Experts of a small language model: 79.5M parameters, a sigmoid router.
Below are experts of layer 7 (counted from 0) of a mixture-of-experts language model. Rows are named router (the router's row for the expert), gate (a neuron's input weights, with its number), up (a neuron's input weights, with its number), down (a neuron's output weights, with its number) and show model dimensions 256-383. Each number is 500 + 50 x the weight over its row's rms, rounded and kept within 0 to 999. Numbers have three digits each.
After each expert's rows: "raises" lists some tokens whose logits its average output raises strongly, later layers aside; "gets" lists some tokens that make up at least twice as much of what it gets as of all text. This comes from a sample of Wikipedia text that the model never trained on. Tokens count by the router's weight.

# expert 6
router:532486561523483490450487507627467505432522581477422510583483443543534500470505585404517457491548426421446390551568503442584498514531509524397480485451480490502399525509538463531504551543480581425416512540529483454483488496479457456521580473514439480485531502532508491555464495577556478543518540552554518544477396461447540447453517530361499379579496478412434549538465379514514476455508
gate0:533565510473433432518511570605530472473542528486493445466518531519556481514497561488560505382547574538591488633554553482567505467627494452491456561470426532571563512557541509501439512534540512522528449500508455598555493496422485543489426462550583605540459525535573409558505501544505477491521480553424496520501513507525498536520455477537505538534432535503504504493507510574492444540499
up0:481478422521533446513475459512479558490596509549493512511507528504455432527595450599439550486463481441495485458526447487558511558497591406506479524570575497441523490487550536574592465509518523510594533505534545459544558454480559556498478535477559519466554485417505529432514511361508477556481539588489555514522557536454551392531515538543447548516541455504527483487447426548520399568459
down0:517448417561475543460423418372499571519546550439432505567442493491507413548539550434539544427541532462456479496501392553527499413532556489554428443498539553553456520438557508425532426439528551557577511499419550438602472456411484535609576444367475553490525457507577517551461447477546487539507540577491434519473495529497542492504492608461574550599482538504623585464435552521432542529488
raises: " ", "\n", " —", " Un"
gets: " |", ";", " /", "---|---|---|---|", "N", "=="

# expert 2
router:550487565499495560616523512527482454506485557436429566531439497390579486551559503443522556488521489531431537410437513466443539443406504518586436577528436551523542520465420480318533484425501465472485529486457470532518524422513504522451427521474547494404515517499440505539438517481504495437470482500455541475472427434492489618506520548538406556465559436539522526486446499456493384581541
gate0:446454492457603499496549471494512515523565510429438518463444491557502468532431546463435495462457530525499504477482524578509482425452478492549511436464531511539409482512488513475518485543544463467575545545460449499472436497493504500591491451531456458550581634525389431537542543552628607491440507423513597540477547518406514472471505471472561426422488500557467453571501512537441574486432
up0:444517453535611427546496543459570494427485536435514532436541475556564439446437477528514492515537523419466440522486471452508470468486493562461599466497496559585441524398563466561440567487487522464481491479575405442523546442541418516485519487404599520519501540433476450401447530525438588469520467515488518603486492394470485501600515575592528533486536463500477481464458453440480550491420
down0:526492527441475507414577521514504549477539564558554498510508504570504488482529452478390541505496443539525453430488535459454511538405580505547508508464431525550538547600496538629523426509530520451443534564597491499509501556529495543500539528481484472587482686551548486491452465564461551442520481492597442425579401503525456502521516504561462542416568497405520458545521592455433525562510
raises: " a", " the", " by", " an", " this", " two"
gets: " in", "ed", " on", " In", "In", " to"

# expert 3
router:536518490491464547524557517532453536511553567517548576535486464479593528422480442556528488517407535595483525539393453472484511390421548530539521484468507547473540517528464465443498482532480464524515436529418386416564514470549447572453437435417557493547432515434530541599402429491467485421462439551481392471468443490454491523507450596540467515479561450515515555523486457492479356538497
gate0:467521445489496441540423532418464476520429549485562450518413413488465381514449529484569468473506371429496558470411500458538593486499516477523632571408540477511470400480521513503385499477532553526419503488465513483514526548531534495614478513448508446526426582564525551616479594418532468564579494514577539502432414585499452522565551463421528505568510441489479405516551511406492473484494
up0:461534569397559541460538469475503479484518545497490494505445410440530445417495560536556480473502494617462398507423495576560520455536464385462504497485589581495499496523480476569548517570447422543502459555542518543572500473518507457487487421535525422441472423521565490456467519548389527627448495543507424569526503541610496552469533514425428403444537498501446479506495480500499571456384
down0:501484548479428489464489528506455550573639505547479458521393505535532498444545425571518478544567523456541445492449482566500583520484474389494497449461483414519462528589647473494395502471504431532476525451463470533438424441447525527473484345460510451554480408438460473427519534481419528537504412502509535537547444514423489563447477468571508577543478573531485534522472469551496510378515
raises: "-", "|", "The", "A", "In", "He"
gets: "\n", "==", "===", " well", " non", " pre"

# expert 50
router:467454537480607558598598509481486425544544573451556536543538517479572483463501477572515536543433542436428543540479517440555541465515504441506540496487488581443460420478495507522496397466524458514525530510555404529560567513492448555463430428477449457548432490442502538509543503531469516446435472589443520475464464507427501463517519639538391538503520508496504563505460540538447496503511
gate0:560497587527549530573510489439420441436457543423452497437581624500515442555498556477480519563444580521508601470566466606530599442523493531525634495477492506529456457530641437443490550534473483532492568474534442467537481483493468402492534515554530453509499479484425481498502595575506462582628522428504549541470554517498548468446492487549532476462404481476519494488379498486546431532524
up0:499517423482543537567469475415483474581454546520577543554508453533499624513466504425487546493529524496512575509521560489538486519424490514520440511521510487439562535435568491522515533416533496561495515444488447453438569454493617532479556384443473512569357514489490469537576458424388462490580464544540466479477483415501560449457610518460477526471441601372479530458535479514402532519532
down0:496434501476505470486465501480507477587487549523489547533553505576458483596522500552481549550503594479570398507525453445627510552528563518517512497562507505547510495462493481491580540489421431536525401432411433466520432590434529493480479507502498542489486573482537468503464552532554466525507518479493472530580485450497499538477466449433550464516487531544433539518561479529532424494511
raises: " in", ",", " -", " of", " like", " with"
gets: "s", "ation", "es", " work", " life", " years"

# expert 55
router:442494453497490463415439632504460432501529466517484474458529492546522513502484488444450472542509472471564541484528550434426513427457478516499486490493538425551508450549372567552480523431542513426462532406514489492519461505466513510508503446530464489489512442527585553433418368546502443515531520522474405486503527556430495467559457535466501486449411445551486493482520517522554537613520
gate0:497504524538556561503510461450540545558572445506461489524466518508503498477542492501492536544562464497460489610538437494547530513552450462498522506431521543543491552501432427442548514414456485471506571433487493556431531518559538439494549483510529533586436574504460370533473498432570437391371597457557564557445555507497533454444413649535525556525485482491486476510441506426501506517495
up0:483537494649529491465498526544407458467451486652550514560521454414505498537595381481574441534529509331463467417525451426483524422420530580506467461523461436509557582491446515521449504476443436599575495445575556517521467581499496650488448506475487479477540451525529440518591532519503452473447452425513472448545488527507436498535454517453522534443526502552535494426483525484551552444434
down0:596509495509496454505551485512535565581531545572546485382507507520516494494461515466486547563441504480534545524513448460437484477538544507549441526526528510551574460493480506458430440545482536475536550418578495535504523512512510511458526499487478501520471480456372494537575442508481435532507503499501455427483470590526537498467395521503618483465568577506450600488514491445466557485486
raises: "'", "-", ",", " and", " (", "’"
gets: "a", "e", "o", "i", "ia", "us"

# expert 25
router:471521546559487394596518536431416472510524511507470530452537458524481436457487436429428440607524514514524467484564410513491491547454495473538444474595518547596599495536616496476486539525475481518477404427404462529458373506478499495420578417497527547547482472575514555368586557534511400460498518480521481565425523404410431465514470409503553488450477437499442487530510539484402472477492
gate0:513510537588482437521502462530418527524461496539548452495539582514551467501437507483386496578553535582496526448507530488501469405369533570504508456636446453396525477390505464467571485453510434510416465487433547476447438518495520465526498500520490570475505530367565550441486550527479486511451449536479512563447480523481566523483496504468464628511512520515515534417523420551511412488464
up0:489535563574491513517611391452521527496565612469560525533484516618493528429460470514633465338543428499574537465425530476488451566441492441515493537525549428404466561432443443590615508522443487392462544553586538469408558471450507588472425545471472573530535466457525500556540470451500450521523543469481496532454471527523467469541533518530583465512484513514513489491546509557422570492611
down0:478501503475532541473540441511464476488502521509539560544554486470570403531472597492509466553522500489458593512386532481468482536513574465425563477457492448481558487620493512407523515527514538460495423508468479536496594398395511460524496526633492459587502532539504464507434551495525474579492562540413547542459464500500546569488557517470421505515426569450477446460540433495462405484447
raises: " the", " its", " a", " their", " this"
gets: " on", " in", " at", " from", " –", " after"

# expert 15
router:462503529506499571579552503507497470517558552494599538575461546502615522420487530552527484517416568520455509532421492485459537420395528507513448522476500572521490441479414473454472449497538464499464503461472454498514555477507480570460478468419517542539422505434531545581432457527528488486475438545502494476483437508432462519479506584486456527463542469563529529529474483535499419571491
gate0:476496506421512502430558479531442494544527442445569611530478504465419443461525494492522440500484476460478382605436492498540477439477500556344496440529583479503482429565523461410527521559540452456511557623568453484482558461489519508476519460587543472444461513519510478521504570487455540463460430519618422473468437580505507520489461529456429506509512488564470504477507531527514506473524
up0:496438491510525569523457494480471455521539486532432405519481564541481467573518483498470440564481458465559484483466458511437496428507510478488482420463475486484462470544541524415535440550480434535533467564519548533456524517505435462497390604552524489548567515466588513512542498534598530441456439540428489493522441550513377496465467508470525454532489471535424499443426539546498466470597
down0:543505518384468528481584544555493551494371543466412413447445505451516504512474426408585523461428525442529412426533522463505502551514516503509458457530536475468420459540515539474421467449569450505481494433506437520459493521441538488438570484433486482462511458508436603472451532572579563399582418467484389465456483558417546459561452539494554466441512514522450494498517520495554511541547
raises: "|", "U", "In", "H", "For", "W"
gets: "\n", " (", ".", " in", " a", " The"

# expert 41
router:425442474464584542460467497530519525514458540421586474566526598413532527455525512466504527443536502520496552572475396520461493487444480525456528528622534535488475460489511439544432458492515476409466460386450519583476503472531450512532442503524547485584478478415422578479514447496535449577499474493494532434553474521441495482493493458517552506488510455501449553459502489492534518598470
gate0:514507500497545498328437589533561535398496445468513472397451556493475431456480514597495452436480493528477509473518550542429401564449451512509557504491499564537525539545458454500435534472522542421530484566486517578380444503543537553641510537547613524508555524509475502439494478456554540569539409449428464480505531461532518520480457486459567476431514486528444579430532473501475442488469
up0:523492526461520499431595525520519490549433554451447574512584555510482467518557529487515501534553486517479585437499444463375444521518400582551521504476425544538592477575576514545488426446509455386485469455509570581407508515493485497505521522509524557498511482520510509402450538555480409505559610473528567491523468488529525454511451411498567463535425482648487512528556438550515449495501
down0:457587477570514491528498536526545481514476519533538511502491554498516527383524498456483508564456590468512530505501601552493469416480505461465496489485484485437538407538457469536453450495395442488544480492588456432460409554505410577500547512478546467508514496530473502510542520483520518559434457624518459558487538438408467478488570556434406569457496510378439564481533471462481456468463
raises: ",", " and", " ("
gets: ")", "\"", " he", " He", " it", " It"

# expert 19
router:539453599547555527389519492533421542425456528587449570492500489499598490526501500528473472515570478607469511567469505458464469579517566493511576461592469481302541455482543500566432427407436484473524430516514475487497474514492453556499460503452542487436517521558546594461496470546456518466534452475397502492469441388486421493434478517543508495578568584527522581443504436500402436507439
gate0:441547479527519556409497518525474582451549457459567566556581474496545536470575501408535534543510560489546455521553552403465510498553536509542575536591487496384466443544529569589487425508527455487489523514467512521521522470460463493485461575453539478569530624499489455503541533390470553482466556499548551522401545527454546483492483569530475424484432463528435540454454535526465552540531
up0:502549638560492508454455435493542558524516461501552532511630575477589510511443537531568601452510433539527519539487403570456361533517471544515620462633531539418555613427454460543453452546563504552535531436431484552493461426527479523468556490502484430501455488453426523475559511555581569410562466408435497554435508447517490464469428468594431481480461482549492468405470552450405529489455
down0:409498528496450487416424450466514478572512415571482551522470476534493449495469523512547520409464568507535516565518546461488482527513533540495466486489620592510609529540487500532406437491530477485460482506591453551563447584462483486559469539364526530482433526561541474508513481473522513532627547511491517423470451528518453563504557530516528552473474503513475484441472440505511474438418
raises: "==", " and", ",", " –"
gets: "\n", " also", "See", "History", " life", " career"

# expert 30
router:552506452469520506643571509478449540548485544457425495607458451395530513549487555492539431501511593465505485412506534499359546499559488539447568486574544525511457396448457538473484407509484508446489545337528505547552531475559423519419503466506505542465454571452556443534473482467522462430508467460484671487498494546459510494520554575514369511552643498575494433550507588531479542522503
gate0:477478547501547458527509585426548442555483545447512457549442544462549508548451490449456462487535403442516444563442368504560505523476512519515470468467399485584430507550463547599534555503521481422489506404581420470540559530456442457493522476471517431651427439510495549482478590488509515520605505546551417505513563547489507497524494496508468508389486466466408563539572507553507509482563
up0:541524483512467502492513417527443522504491527542424577488549489489489493452502512513539530472432477402447512597548396515457487476444520510539498630517524586436516475462509438489550515467479565505549399507469522531451437490513461459545447577462448562541537579475504513517515550546488498472533423521498513478503527513504593444509507434463412516472569557524580518491477571495465465501309
down0:506523518510500518427583468513499523532554504415502525477504403560419525500439524566463529510566500502470608554532429478482460484484520385490450482498473538573526416431536398535477504412518472490498518458474504378500484472536397497510388522469414521503552529534401581480439539538483532530462463564442450476446564444471615468503420476477387490460540492443514486519525471450525507492447
raises: " the", " its", " other"
gets: " in", " and", " for", " of", " from", " In"

# expert 35
router:579514529654536485431469524515498469481470387512545472507524506473438401511497453470498502499468540478415548518475476538554413424540553459560559510481449560518494500547522539470534437460578581418521546446499497525471429517517512534435507425468478484631496485491481473493439514571513503448431413443490474508496549616405459541459542476524522497546496535419605507498549562583453548495418
gate0:602502385513535580514509494520493470479549478464511473506475528503501474474483565490544532530485603405537511546497534521491506405529426511539499464431556494516456399531431577539551566510481453406488470577475413548501470494453508569475523517492525492518563532481471505531505517522476535499489478524473494466532529435398573465543456480542485485533447489398673511565612566505580463572550
up0:463520519456550526523555459557529473424548523628482500421551488498545508556434578486499435481566511543464538513495547516492522545507451481460518464504535523590574441493466490552479465475535448537558566424417503488537481516484502532569426542514558491446425403547476524487502509355440605436550528590486510482547534509534515526514442446434553489436497526528501549340400531493514525557468
down0:642504422571545480546511465550527505461428517526531516457477389502414583614564560483526466493477405503505466543557560486516475478509504500534434511586431537506545532411507479535430442533393532508540525416387496487567439473495463501513494515384529522539429539468514450502505422502521484457476490437536523508599529466524494565454450414613542426476489424469414551541461452496528545513442
raises: "iz", "us", "a", "te", "or", "if"
gets: "s", "t", "er", "c", "d", "ic"